config.yaml
moe_layers: [1, 3, 5, 7, 9, 11]
router_score: "softmax"
lr: 0.00449
Below are experts of layer 9 (counted from 0) of a mixture-of-experts language model. Rows are named router (the router's row for the expert), gate (a neuron's input weights, with its number), up (a neuron's input weights, with its number), down (a neuron's output weights, with its number) and show model dimensions 0-127. Each number is 50 + 15 x the weight over its row's rms, rounded and kept within 0 to 99.
Before each expert's rows: "raises" lists some tokens whose logits its average output raises strongly, later layers aside; "mostly gets" lists some tokens that are sent to it at least half of the time. This comes from a sample of Wikipedia text that the model never trained on.

# expert 88
raises: "ing", "ack ", "ack"
mostly gets: "cour", "Cor", "Cour", "cor", "El", "Fran"
router:51 32 43 35 47 39 34 78 33 72 24 54 79 41 74 41 57 44 58 44 68 30 72 72 81 30 59 74 68 66 31 61 66 33 58 67 60 42 62 37 69 49 66 38 50 60 65 32 49 63 73 50 65 51 58 43 57 53 15 40 57 58 64 35 61 62 32 31 48 63 40 29 48 56 44 17 74 65 43 71 59 29 55 64 85 75 48 56 47 30 57 81 35 64 49 67 63 54 44 53 42 80 62 35 45 40 60 59 38 49 36 46 49 47 79 40 34 62 47 60 64 37 58 55 39 51 62 44
gate0:72 71 58 71 45 42 32 98 58 51 31 48 76 59 30 50 51 49 56 35 60 28 55 73 38 47 57 70 51 44 40 37 53 19 28 40 56 54 50 29 72 49 46 22 52 46 63 78 26 65 82 53 56 32 51 43 45 52 54 49 43 57 64 11 77 52 44 73 52 76 66 50 49 49 54 31 45 16 46 43 61 13 49 48 70 46 45 47 54 45 28 79 47 51 45 42 29 58 41 49 32 65 49 49 33 32 43 27 53 67 67 40 47 43 51 45 50 49 55 37 70 39 53 71 49 70 65 68
up0:25 53 75 39 88 69 32 50 55 22 40 62 46 55 38 66 36 63 48 42 41 52 43 83 59 67 50 48 51 66 51 72 48 59 36 45 22 77 49 56 42 42 56 44 44 32 41 41 60 66 18 47 57 87 58 62 54 58 50 58 42 64 43 61 45 36 51 17 49 59 32 45 51 47 37 47 45 48 25 55 35 73 42 59 75 44 48 41 38 61 46 32 49 15 26 58 36 49 25 68 53 71 35 57 60 47 59 84 38 61 48 40 51 80 64 29 37 54 46 42 68 49 57 34 70 56 31 14
down0:41 70 60 44 49 34 78 91 66 27 58 48 60 37 86 22 38 35 76 48 56 62 47 39 60 78 48 54 25 28 43 35 55 47 36 55 27 52 80 60 48 64 48 58 46 30 55 55 80 23 48 48 54 42 36 74 47 72 38 59 37 63 54 46 48 62 18 42 59 41 67 47 66 50 38 60 84 45 81 68 56 57 32 38 61 66 44 37 82 49 45 52 50 76 58 63 46 51 39 27 48 60 39 48 56 16 67 41 39 70 34 30 61 40 63 59 46 52 41 46 50 42 40 57 59 65 50 43
gate1:50 54 42 48 40 71 53 54 52 66 28 41 59 48 50 54 64 44 58 47 32 30 82 63 29 58 33 28 76 61 39 49 72 51 61 40 28 18 34 42 38 44 58 78 38 40 40 49 52 52 69 61 78 67 51 51 78 53 47 57 53 60 36 46 41 71 40 25 61 28 29 35 49 62 45 26 62 67 27 45 46 48 60 46 43 56 68 65 45 26 46 59 68 61 31 48 33 55 62 53 71 79 62 44 83 37 49 62 59 80 62 49 27 69 23 59 15 66 49 58 46 50 63 55 16 58 71 59
up1:76 61 75 24 56 56 41 70 76 45 73 55 52 46 56 57 60 21 49 68 42 53 51 43 26 36 54 66 35 37 67 70 23 45 48 32 60 66 34 49 56 62 21 43 50 70 53 56 59 48 62 36 16 41 49 40 44 40 53 28 65 61 32 48 75 41 57 48 62 56 66 69 49 46 22 42 45 39 64 61 64 70 40 38 34 35 35 47 87 49 39 40 43 20 52 44 46 52 53 70 44 65 67 26 23 50 44 58 52 40 56 23 51 63 61 07 58 49 50 56 76 55 28 50 73 37 24 44
down1:43 35 67 50 42 16 48 53 60 78 41 76 55 35 41 33 63 46 46 45 66 57 24 59 46 86 51 68 74 66 44 48 38 49 49 67 05 30 66 35 47 79 41 58 70 70 64 39 77 32 54 50 47 52 29 45 54 51 28 47 40 58 44 39 65 63 42 41 33 71 40 33 53 64 52 51 50 31 77 46 73 34 43 51 51 57 46 73 58 55 39 40 30 52 67 66 31 52 48 50 20 44 61 39 46 66 42 50 75 54 77 34 71 37 27 31 42 69 22 37 58 44 51 63 36 23 47 50
gate2:42 50 29 33 57 52 57 31 17 55 52 50 69 34 67 08 46 58 64 59 22 41 62 33 64 37 57 80 35 37 55 44 39 57 60 47 79 54 41 77 51 45 34 37 81 29 57 11 49 58 55 65 39 27 44 56 46 49 53 85 46 39 67 34 60 53 44 53 41 67 40 34 72 40 26 21 41 66 42 53 46 36 50 83 69 46 54 43 46 54 50 73 50 41 43 47 71 50 40 58 61 77 46 32 49 48 13 56 77 51 56 39 42 61 56 53 45 53 58 70 32 34 61 33 57 49 65 66
up2:55 57 50 43 25 55 56 43 56 73 45 53 60 48 53 56 57 36 38 67 49 57 57 43 31 34 45 42 23 36 53 41 47 45 66 52 34 56 55 44 49 68 50 63 35 74 40 54 90 54 56 47 50 51 55 48 52 39 26 49 60 41 77 38 86 89 70 31 61 78 74 54 75 32 70 52 50 57 83 67 40 46 37 67 73 47 36 47 54 60 63 59 43 39 59 54 52 73 39 35 54 51 58 36 56 40 68 43 55 76 06 42 41 48 40 33 51 24 54 49 19 48 81 34 76 17 53 50
down2:34 29 46 23 50 53 55 33 46 44 57 57 39 63 67 59 59 27 52 23 61 45 41 29 42 39 51 48 28 63 54 68 49 53 58 54 74 57 54 33 80 22 65 49 41 65 33 54 76 46 19 50 63 50 54 56 64 56 41 42 49 42 54 59 36 50 62 74 39 39 72 62 43 51 64 43 46 64 56 56 27 59 74 34 72 74 42 40 33 53 49 38 84 63 62 51 48 75 68 39 37 57 89 73 54 40 52 42 24 30 83 59 50 57 51 40 57 63 51 25 54 46 69 79 30 86 40 31
gate3:29 65 37 61 42 35 45 30 52 31 22 49 50 17 69 51 62 48 63 28 45 50 78 52 66 64 41 46 19 73 39 56 61 44 46 45 61 46 37 58 78 44 44 40 68 57 56 45 52 57 55 50 55 64 45 45 60 49 48 55 67 70 52 51 72 71 48 52 59 55 28 23 58 32 27 61 70 44 67 69 60 44 36 64 34 84 63 43 52 56 39 94 55 85 40 71 53 69 51 52 12 68 61 29 28 52 58 65 42 60 27 39 21 67 65 48 57 68 39 26 51 50 49 63 65 56 54 52
up3:63 41 44 70 49 85 41 60 76 52 51 47 47 15 61 44 48 66 58 59 51 34 49 36 61 35 56 59 36 61 24 36 83 41 63 44 49 52 47 36 57 38 75 36 35 76 60 64 49 84 29 43 45 46 39 46 48 53 21 38 54 54 65 34 44 56 33 46 52 58 40 54 48 63 33 58 67 31 68 67 53 29 41 47 48 42 44 62 70 46 62 58 85 32 53 42 31 26 74 38 62 40 50 36 37 67 68 34 45 83 30 63 37 54 52 44 40 55 51 29 86 68 42 63 70 83 59 74
down3:33 31 48 43 42 57 49 50 47 40 56 51 54 38 79 63 67 39 44 36 70 46 33 44 41 34 33 60 50 54 29 53 35 55 54 30 38 49 40 57 54 58 38 65 38 32 28 57 52 32 76 62 42 52 41 69 52 26 51 72 68 49 36 29 72 63 63 38 81 60 38 44 51 03 77 47 32 46 45 66 66 45 58 56 90 30 55 26 50 41 57 26 50 60 55 20 60 25 36 71 39 23 33 49 44 45 39 68 37 44 49 20 36 15 73 53 64 51 50 46 57 41 67 74 42 54 34 49
gate4:72 57 19 27 62 44 65 64 41 55 49 61 36 36 38 44 41 32 32 74 57 33 71 72 72 37 72 53 56 31 40 62 43 67 69 52 57 14 21 48 67 49 73 11 81 76 51 35 34 44 32 51 62 74 53 51 38 33 53 32 41 35 52 54 53 54 36 48 43 70 65 38 64 58 50 42 49 61 65 59 50 61 70 45 61 54 73 39 44 45 77 78 50 61 39 70 57 40 67 60 26 22 56 62 31 51 64 60 35 60 25 38 49 50 75 41 51 53 43 54 68 49 61 44 23 35 45 42
up4:52 30 45 52 44 61 84 32 44 59 63 52 32 49 41 46 53 33 43 42 52 72 46 23 47 51 57 49 55 38 47 50 58 77 40 53 62 77 46 84 64 16 49 34 71 48 70 76 34 75 30 65 76 48 54 43 46 51 57 58 45 43 22 46 43 39 26 47 72 53 51 39 47 49 46 30 45 87 30 97 60 75 56 60 37 69 46 53 45 39 54 51 43 14 36 57 53 63 36 60 67 68 46 40 35 45 62 36 55 46 50 31 16 71 50 49 58 48 58 46 70 29 57 31 60 29 47 40
down4:47 46 41 46 46 22 40 48 51 44 40 67 71 57 69 68 30 57 53 39 24 45 31 65 18 44 24 32 65 52 55 57 60 38 68 78 39 48 45 54 48 45 38 42 31 68 56 49 39 32 65 46 57 32 41 72 55 16 85 62 51 45 64 45 44 22 23 44 38 52 41 38 32 65 22 37 56 24 59 39 43 39 57 75 61 48 59 82 80 40 51 65 49 67 35 65 43 59 45 75 53 48 45 41 29 52 60 53 43 33 49 51 26 87 62 45 49 46 69 53 37 52 59 71 35 29 82 58

# expert 56
raises: "est", "est ", "ard"
mostly gets: "tw", "w", "ew", "wom", "Wom", "mus"
router:59 35 53 44 42 45 49 55 21 68 31 36 61 60 64 24 54 27 52 37 66 44 68 63 67 32 56 61 69 61 24 53 51 35 64 60 54 27 56 46 66 40 81 38 49 57 64 34 51 50 64 37 55 41 79 30 65 62 26 12 65 63 79 27 53 52 31 50 43 68 25 44 25 85 32 43 63 51 38 46 52 30 65 49 58 73 33 40 54 37 64 60 31 69 43 33 68 50 51 62 48 60 54 39 71 48 56 68 32 51 44 28 61 30 53 50 51 62 28 69 45 46 81 62 31 59 64 33
gate0:55 51 83 62 44 52 45 89 56 39 45 27 64 56 42 43 51 07 61 43 23 48 24 66 69 42 38 42 39 50 45 56 54 62 47 36 56 64 60 84 48 46 57 33 72 55 69 31 28 50 58 13 01 43 73 45 53 49 29 36 54 48 45 49 60 52 62 61 48 54 29 69 48 42 41 51 75 78 65 58 45 54 70 47 46 30 71 16 55 34 50 63 44 40 54 50 79 59 58 66 53 68 62 47 69 46 48 62 59 75 62 48 44 59 65 57 45 62 43 60 34 60 52 70 70 54 63 43
up0:65 66 59 36 40 36 50 67 31 37 23 44 92 60 44 46 45 56 75 17 38 52 67 47 58 46 42 28 73 46 65 45 47 61 50 58 42 45 41 76 50 71 48 43 93 53 72 41 70 33 59 19 39 51 47 48 59 71 21 30 59 53 50 39 46 60 54 54 45 76 38 41 76 63 54 52 41 59 37 45 53 62 78 47 47 45 40 50 20 29 48 40 46 64 81 56 48 35 60 41 52 55 54 44 51 66 54 68 80 47 28 51 30 57 56 64 44 71 52 33 36 13 60 74 64 68 60 48
down0:44 82 66 60 53 63 55 75 67 78 55 82 44 52 33 47 53 72 43 47 19 57 42 54 35 46 70 53 44 52 09 41 39 38 57 45 42 36 55 49 28 48 65 39 58 34 51 65 41 52 51 61 57 42 41 36 27 62 57 53 33 80 40 61 65 32 53 57 56 40 48 47 58 32 75 60 44 43 58 74 48 32 27 46 51 57 34 42 62 74 28 32 53 74 60 50 72 77 38 40 49 67 45 45 37 45 41 49 47 31 78 73 29 69 17 46 66 36 79 61 65 71 35 37 30 74 49 48
gate1:61 52 33 24 57 32 56 52 51 34 16 47 80 45 49 46 43 42 56 78 37 45 59 83 57 16 71 46 58 36 55 39 47 34 44 57 63 18 60 30 43 69 67 33 61 57 70 55 73 39 55 39 37 17 63 43 55 38 40 43 33 55 40 27 66 57 72 32 57 52 23 61 71 52 22 53 52 39 45 51 58 41 45 28 55 64 42 21 37 35 73 78 50 57 47 27 78 50 40 79 50 49 32 54 50 58 66 40 57 58 52 38 69 42 33 66 51 30 43 62 38 71 59 55 60 31 62 69
up1:77 71 41 64 66 62 59 55 41 64 40 53 48 28 55 46 60 49 40 72 41 65 42 44 32 24 49 57 22 66 35 32 56 48 68 15 43 33 56 35 45 54 53 28 70 42 60 56 60 26 77 50 72 67 73 60 75 34 55 21 58 65 53 41 55 21 55 54 50 58 52 55 12 64 48 48 55 47 34 49 34 76 22 47 53 52 34 39 84 54 52 61 46 69 24 13 58 57 52 68 56 62 52 55 53 36 49 69 46 31 42 05 46 53 59 33 39 45 38 58 54 60 40 45 44 58 69 63
down1:41 43 62 52 76 42 58 75 65 46 46 36 49 62 65 56 56 69 19 06 71 15 55 49 38 38 57 40 54 51 56 64 52 52 62 48 63 50 41 36 57 36 55 44 30 40 46 63 47 44 83 51 52 41 43 51 53 79 50 41 48 58 43 69 56 24 34 40 69 53 99 55 52 48 06 37 37 35 39 48 44 47 37 54 38 30 12 43 64 34 55 48 23 54 36 37 54 46 66 47 50 38 56 76 57 57 74 63 48 58 44 24 49 68 38 46 64 40 53 54 56 27 29 46 35 47 46 74
gate2:59 58 53 47 53 61 57 42 70 44 63 42 13 85 79 53 45 51 15 29 59 51 64 54 43 51 50 56 73 66 43 38 92 47 34 58 39 07 73 62 72 44 53 44 50 30 72 63 49 73 52 69 59 52 44 85 75 70 39 51 38 57 50 48 32 45 33 61 40 53 61 56 42 54 65 20 38 40 24 43 41 44 47 36 45 66 35 50 45 61 61 15 37 37 53 71 57 64 43 48 48 59 54 48 54 48 63 63 27 48 59 57 24 57 68 44 62 39 35 27 49 27 58 64 40 73 55 41
up2:59 36 58 46 50 34 45 64 26 70 51 52 42 37 21 58 66 52 47 82 82 58 25 49 47 64 28 33 24 39 66 53 18 47 45 42 46 59 52 55 52 73 69 49 68 40 29 62 59 65 50 51 39 63 69 25 51 45 80 54 60 45 26 74 69 36 85 64 33 43 47 55 45 28 57 52 40 59 43 51 57 83 35 50 41 44 40 40 34 47 24 62 68 32 59 52 52 51 55 68 39 51 38 38 38 27 67 46 70 42 50 64 57 43 50 54 51 68 70 75 63 91 39 72 49 36 26 63
down2:75 28 56 20 14 43 66 60 50 30 65 60 44 61 45 50 34 35 31 54 80 56 69 69 33 63 59 50 34 67 54 46 30 54 36 45 17 46 78 56 50 55 42 32 55 81 31 40 43 48 58 32 53 66 77 70 41 37 39 79 55 50 55 60 44 62 41 51 65 53 42 41 73 58 63 39 65 53 51 45 72 34 58 53 44 69 68 22 44 47 70 72 31 71 52 22 48 63 59 96 24 61 51 42 49 39 42 59 53 43 52 62 82 41 33 65 48 44 63 58 37 69 41 56 40 54 56 41
gate3:88 65 59 32 37 62 43 42 62 72 44 32 74 32 20 49 60 50 25 51 71 52 68 74 61 34 61 39 64 42 51 53 40 64 56 44 37 42 36 58 63 54 92 41 59 38 67 45 57 48 67 53 39 06 50 28 56 60 19 38 36 35 65 40 59 21 56 57 40 60 55 31 34 99 41 48 73 51 41 60 41 54 45 46 40 49 33 36 42 40 78 45 37 47 51 36 75 61 56 49 74 41 36 58 68 42 47 38 43 51 47 61 70 68 55 35 71 37 65 54 60 48 59 36 39 55 49 57
up3:52 52 48 40 47 50 29 85 42 58 56 56 67 60 28 20 58 30 48 34 40 36 42 62 49 42 64 48 34 54 38 57 51 56 20 43 55 34 34 58 47 49 47 53 44 42 41 64 43 60 46 74 22 35 48 35 41 42 56 33 53 58 49 65 38 29 45 42 53 70 31 84 21 50 42 42 48 47 44 72 35 60 40 22 40 68 41 79 24 81 72 49 56 36 39 45 61 41 46 45 62 29 49 48 51 31 85 53 28 35 42 52 48 63 88 45 67 54 19 38 68 15 59 65 63 59 31 29
down3:37 41 36 36 62 86 33 32 52 48 36 55 35 56 45 48 33 51 44 54 49 52 29 25 34 68 34 75 55 53 35 33 47 30 50 64 53 46 58 33 23 69 67 38 74 60 48 60 63 50 37 77 18 44 48 39 59 54 39 59 42 35 59 12 32 29 48 77 30 51 65 45 45 59 59 34 58 32 56 68 25 48 21 45 54 70 33 57 31 64 30 52 37 46 36 41 60 67 31 42 52 74 59 64 19 52 74 59 49 23 65 51 52 60 73 72 29 71 66 55 56 54 57 48 60 71 59 63
gate4:35 32 33 29 57 40 51 45 64 60 22 46 39 53 64 58 40 38 42 45 41 83 44 62 51 60 43 52 54 59 44 51 82 32 29 61 39 47 44 51 48 41 74 50 66 54 50 31 50 60 60 30 38 49 68 39 78 53 50 25 20 56 35 39 54 37 67 74 55 33 47 79 52 61 31 52 38 59 44 58 66 31 63 51 53 41 35 35 66 44 53 63 59 47 79 76 68 63 30 56 38 38 71 41 77 44 58 52 41 51 99 65 55 40 40 48 19 54 37 80 44 64 69 25 66 69 70 46
up4:64 61 36 58 57 74 37 53 06 41 50 51 40 41 78 57 42 47 59 44 61 57 31 37 26 43 48 89 73 37 47 77 68 81 58 41 49 51 23 28 59 32 44 52 50 50 61 51 53 59 40 40 60 87 67 53 41 66 48 27 44 44 76 40 46 46 51 65 41 60 40 47 86 70 68 30 37 49 62 47 39 45 55 35 56 54 63 53 43 58 33 49 48 68 42 61 35 24 40 76 51 39 50 51 67 40 80 20 30 28 70 55 45 33 34 57 39 48 45 74 62 63 51 31 28 57 33 50
down4:59 20 70 59 25 34 52 38 45 55 50 27 57 48 34 55 37 57 71 66 29 58 28 35 44 46 78 62 18 56 74 69 34 65 77 51 64 51 36 67 51 59 39 52 60 58 43 30 55 36 52 79 49 50 27 38 34 71 42 12 34 36 51 32 62 48 52 50 32 56 45 38 81 67 57 52 81 56 44 34 53 37 69 60 66 47 58 64 47 45 39 71 32 83 37 39 32 55 30 54 25 31 42 66 61 57 38 40 38 47 58 47 53 46 29 67 33 48 25 82 68 40 45 58 41 47 57 59

# expert 107
raises: "2", "1", "4"
mostly gets: "contr", "stud", "suc", "prom", "differ", "pre"
router:77 25 68 42 39 49 22 74 32 58 41 33 63 48 67 44 78 40 59 64 64 31 68 60 63 33 62 62 42 60 24 58 68 45 42 50 68 35 70 38 62 38 61 46 22 70 61 53 57 58 63 40 57 46 54 40 58 53 14 32 76 60 67 33 60 53 34 22 48 72 37 48 33 68 39 30 59 52 39 75 60 44 54 44 89 67 44 61 54 36 51 48 36 49 37 31 64 60 63 79 35 60 54 30 61 44 37 57 46 46 29 36 79 36 60 30 30 59 34 56 77 42 60 56 46 62 65 47
gate0:64 26 37 06 53 58 29 48 56 44 53 17 43 41 14 40 66 49 59 40 77 37 40 59 52 63 58 41 65 45 56 37 48 41 41 53 49 50 29 37 35 58 64 70 51 54 41 50 78 43 55 43 48 19 62 70 54 48 51 40 38 48 71 50 58 41 36 25 55 63 26 68 33 20 37 50 71 50 39 80 43 69 43 56 40 61 23 43 74 31 41 48 26 46 31 32 65 65 47 99 48 46 46 59 53 53 55 56 29 38 59 39 76 56 41 55 26 39 38 35 42 41 69 61 55 55 53 50
up0:51 69 57 80 29 25 64 49 50 51 52 57 63 55 69 55 28 69 56 55 17 53 66 50 60 20 57 45 79 44 28 89 31 49 63 51 50 33 86 57 37 50 47 62 74 51 38 54 59 59 43 42 46 75 44 29 65 58 64 49 55 50 57 51 60 44 62 64 59 50 51 45 62 52 55 53 36 54 47 32 57 45 45 58 62 47 61 72 39 46 31 52 80 41 76 62 65 57 47 19 62 49 64 67 44 58 38 36 93 48 71 73 27 32 59 58 51 61 64 52 06 65 31 56 33 50 51 69
down0:40 57 72 52 62 65 55 50 58 45 52 59 74 39 35 47 58 30 29 75 44 72 43 80 62 59 57 66 41 64 60 54 41 41 80 48 53 61 43 33 75 56 49 28 37 35 70 06 52 45 44 41 66 82 90 52 62 79 40 37 54 62 40 63 72 45 54 43 38 44 59 60 57 65 36 26 48 52 71 54 42 66 50 26 45 76 71 50 63 59 47 57 47 43 60 43 43 32 22 59 55 59 58 50 58 40 42 30 19 82 66 50 39 67 42 44 44 26 21 34 70 46 37 59 39 51 32 42
gate1:61 68 40 73 53 82 47 41 54 26 65 46 42 52 53 44 83 48 78 71 40 49 37 36 52 40 64 30 64 55 29 63 62 50 62 35 41 51 58 44 47 52 46 48 37 41 56 66 25 32 63 47 55 13 50 55 63 55 45 38 71 45 78 63 57 46 36 26 62 50 64 59 33 30 43 57 60 51 64 56 78 34 59 32 72 64 39 50 34 33 35 37 19 38 45 56 55 27 69 36 26 78 40 49 44 48 52 72 72 28 31 41 41 29 29 45 46 46 60 48 55 21 42 51 92 75 62 48
up1:79 18 40 44 54 24 27 27 64 46 52 49 52 39 83 43 17 44 55 53 50 41 82 63 47 51 43 37 39 27 50 44 26 56 48 53 49 62 65 29 30 73 73 34 49 43 64 36 40 46 21 55 55 30 55 62 46 51 56 46 52 49 11 63 58 47 39 41 52 47 41 40 57 47 78 53 66 36 58 40 54 31 49 46 35 41 36 86 46 62 61 42 50 54 29 44 51 23 46 46 64 37 62 37 60 50 61 15 20 52 22 34 67 50 35 85 47 43 74 61 50 30 55 46 34 48 64 45
down1:17 36 34 77 52 46 17 47 33 34 45 37 46 46 60 63 77 47 53 53 84 55 54 46 35 40 54 73 23 17 64 49 28 52 65 37 41 58 55 48 53 34 55 61 24 77 61 45 53 46 28 59 53 27 24 43 48 51 45 50 53 53 74 49 45 58 30 65 65 38 54 29 58 60 56 56 46 40 62 68 36 17 48 18 62 54 77 52 48 42 53 74 54 57 61 48 37 32 72 56 64 35 17 41 28 65 29 54 65 69 62 53 73 45 72 54 52 67 53 61 57 40 63 70 30 51 57 67
gate2:50 40 58 47 56 56 19 37 54 53 58 20 37 36 64 57 77 61 70 75 59 46 53 41 68 68 57 78 39 39 71 25 53 50 38 41 59 53 44 56 52 77 56 54 66 74 20 60 33 42 66 48 50 67 44 57 59 57 59 40 67 71 63 50 63 40 63 39 69 35 43 64 52 44 60 65 46 62 50 30 79 65 62 38 67 66 24 53 35 58 18 31 35 50 19 31 56 36 45 68 47 39 53 23 38 59 58 89 69 42 50 43 73 70 59 52 40 69 73 49 28 49 51 46 34 41 82 35
up2:49 51 48 56 65 32 63 70 77 52 49 57 21 52 45 41 50 31 56 50 61 72 56 41 22 53 27 61 62 63 63 33 51 59 38 49 53 59 22 44 42 22 57 27 52 57 35 38 44 52 51 46 41 69 47 42 38 34 27 35 53 60 53 34 58 77 50 54 18 46 49 45 51 49 39 38 54 65 59 54 65 45 63 69 55 47 42 52 71 41 63 40 62 70 28 35 77 51 80 44 43 54 52 46 46 75 88 37 53 79 28 48 05 62 10 46 43 77 47 56 82 63 53 51 55 61 75 42
down2:32 47 41 53 33 60 36 57 56 26 33 24 57 82 56 32 61 57 42 33 68 70 70 61 56 60 41 50 55 64 53 50 64 58 50 59 42 67 58 39 48 40 50 44 46 50 13 21 48 63 78 55 17 51 36 26 77 67 58 44 32 79 51 42 46 47 45 23 47 17 54 60 38 35 39 58 58 54 27 52 51 59 24 45 68 44 44 58 60 65 42 63 73 25 18 56 28 68 53 60 45 43 14 23 62 64 39 69 60 53 71 28 60 34 35 41 54 21 36 53 48 53 49 60 45 52 35 56
gate3:59 60 52 54 52 51 51 29 65 49 65 72 68 72 43 57 54 55 76 58 60 65 71 85 55 47 50 46 62 39 28 52 56 56 64 50 60 56 96 80 49 53 61 41 40 81 37 44 49 52 58 80 48 36 48 30 60 20 39 52 43 16 67 30 26 51 41 70 60 45 67 30 45 61 58 32 77 61 29 44 53 15 39 56 37 43 60 37 55 61 43 41 30 66 56 53 68 40 42 32 46 31 74 58 62 44 51 42 65 42 29 62 67 19 47 57 34 59 44 61 43 45 25 19 47 43 59 52
up3:67 59 48 52 52 69 54 46 58 24 60 47 68 69 56 61 47 80 51 52 44 60 55 44 69 07 29 63 40 34 34 55 40 57 56 36 47 29 75 66 47 44 40 55 25 46 16 53 37 62 60 53 33 50 49 52 52 42 60 47 63 41 89 47 30 55 49 58 41 45 48 39 32 42 34 23 99 59 24 63 52 58 49 55 56 30 68 57 83 43 27 44 46 50 35 31 55 24 51 35 42 66 66 37 51 56 69 39 61 51 48 69 75 37 49 69 76 65 64 47 51 60 24 48 42 43 61 47
down3:51 47 26 45 49 41 33 46 61 51 58 54 33 36 51 55 70 48 19 66 36 76 24 60 36 72 61 47 57 25 98 28 23 69 43 33 50 33 48 23 73 39 59 51 59 59 59 65 33 65 48 27 55 41 55 41 35 33 63 36 34 66 53 63 51 81 45 43 63 29 42 44 36 92 33 33 57 53 54 49 40 39 42 63 61 61 40 41 39 34 24 48 55 56 77 63 44 66 46 57 44 40 37 46 45 79 49 29 36 53 69 41 81 67 66 45 58 59 55 38 56 59 51 37 49 43 29 28
gate4:64 39 68 68 44 37 79 45 58 67 51 59 42 63 42 63 51 57 49 34 64 44 96 36 41 51 66 36 26 55 44 78 54 63 55 64 55 31 64 45 48 42 86 69 18 84 67 47 20 63 74 60 79 41 58 42 46 43 41 60 82 44 23 57 63 51 32 54 23 54 61 61 68 54 39 44 52 60 31 71 33 35 23 47 25 51 46 47 28 51 53 49 52 51 40 47 56 73 51 72 43 31 46 39 67 53 33 60 26 59 53 48 41 69 58 55 57 58 48 53 92 47 40 57 47 57 42 49
up4:36 67 40 33 72 61 12 60 44 54 44 55 49 40 36 33 41 51 76 43 26 92 30 44 63 50 57 59 63 64 82 36 30 49 62 41 46 72 38 65 46 51 37 72 80 51 53 57 85 49 34 42 43 52 37 67 50 40 30 40 24 85 47 29 56 61 69 64 26 41 32 49 25 47 45 50 65 67 63 49 31 46 41 58 57 35 51 50 62 82 40 61 59 36 42 50 32 39 36 43 37 73 44 52 61 64 30 33 61 48 83 69 50 47 48 35 54 41 64 54 41 39 51 47 67 63 71 51
down4:58 46 34 46 70 55 49 39 82 38 50 53 76 37 48 34 51 57 28 64 70 53 60 56 82 54 44 60 35 50 58 45 65 47 31 43 30 48 60 53 34 21 58 59 71 30 60 58 40 46 78 62 56 44 63 35 60 42 78 32 66 49 59 65 41 75 23 73 72 62 38 14 50 79 62 72 31 73 44 49 46 47 63 67 55 55 53 72 47 38 50 55 50 53 77 25 51 51 34 52 42 67 51 54 49 74 46 51 44 63 30 72 48 16 57 46 11 68 51 46 41 39 39 62 77 46 72 45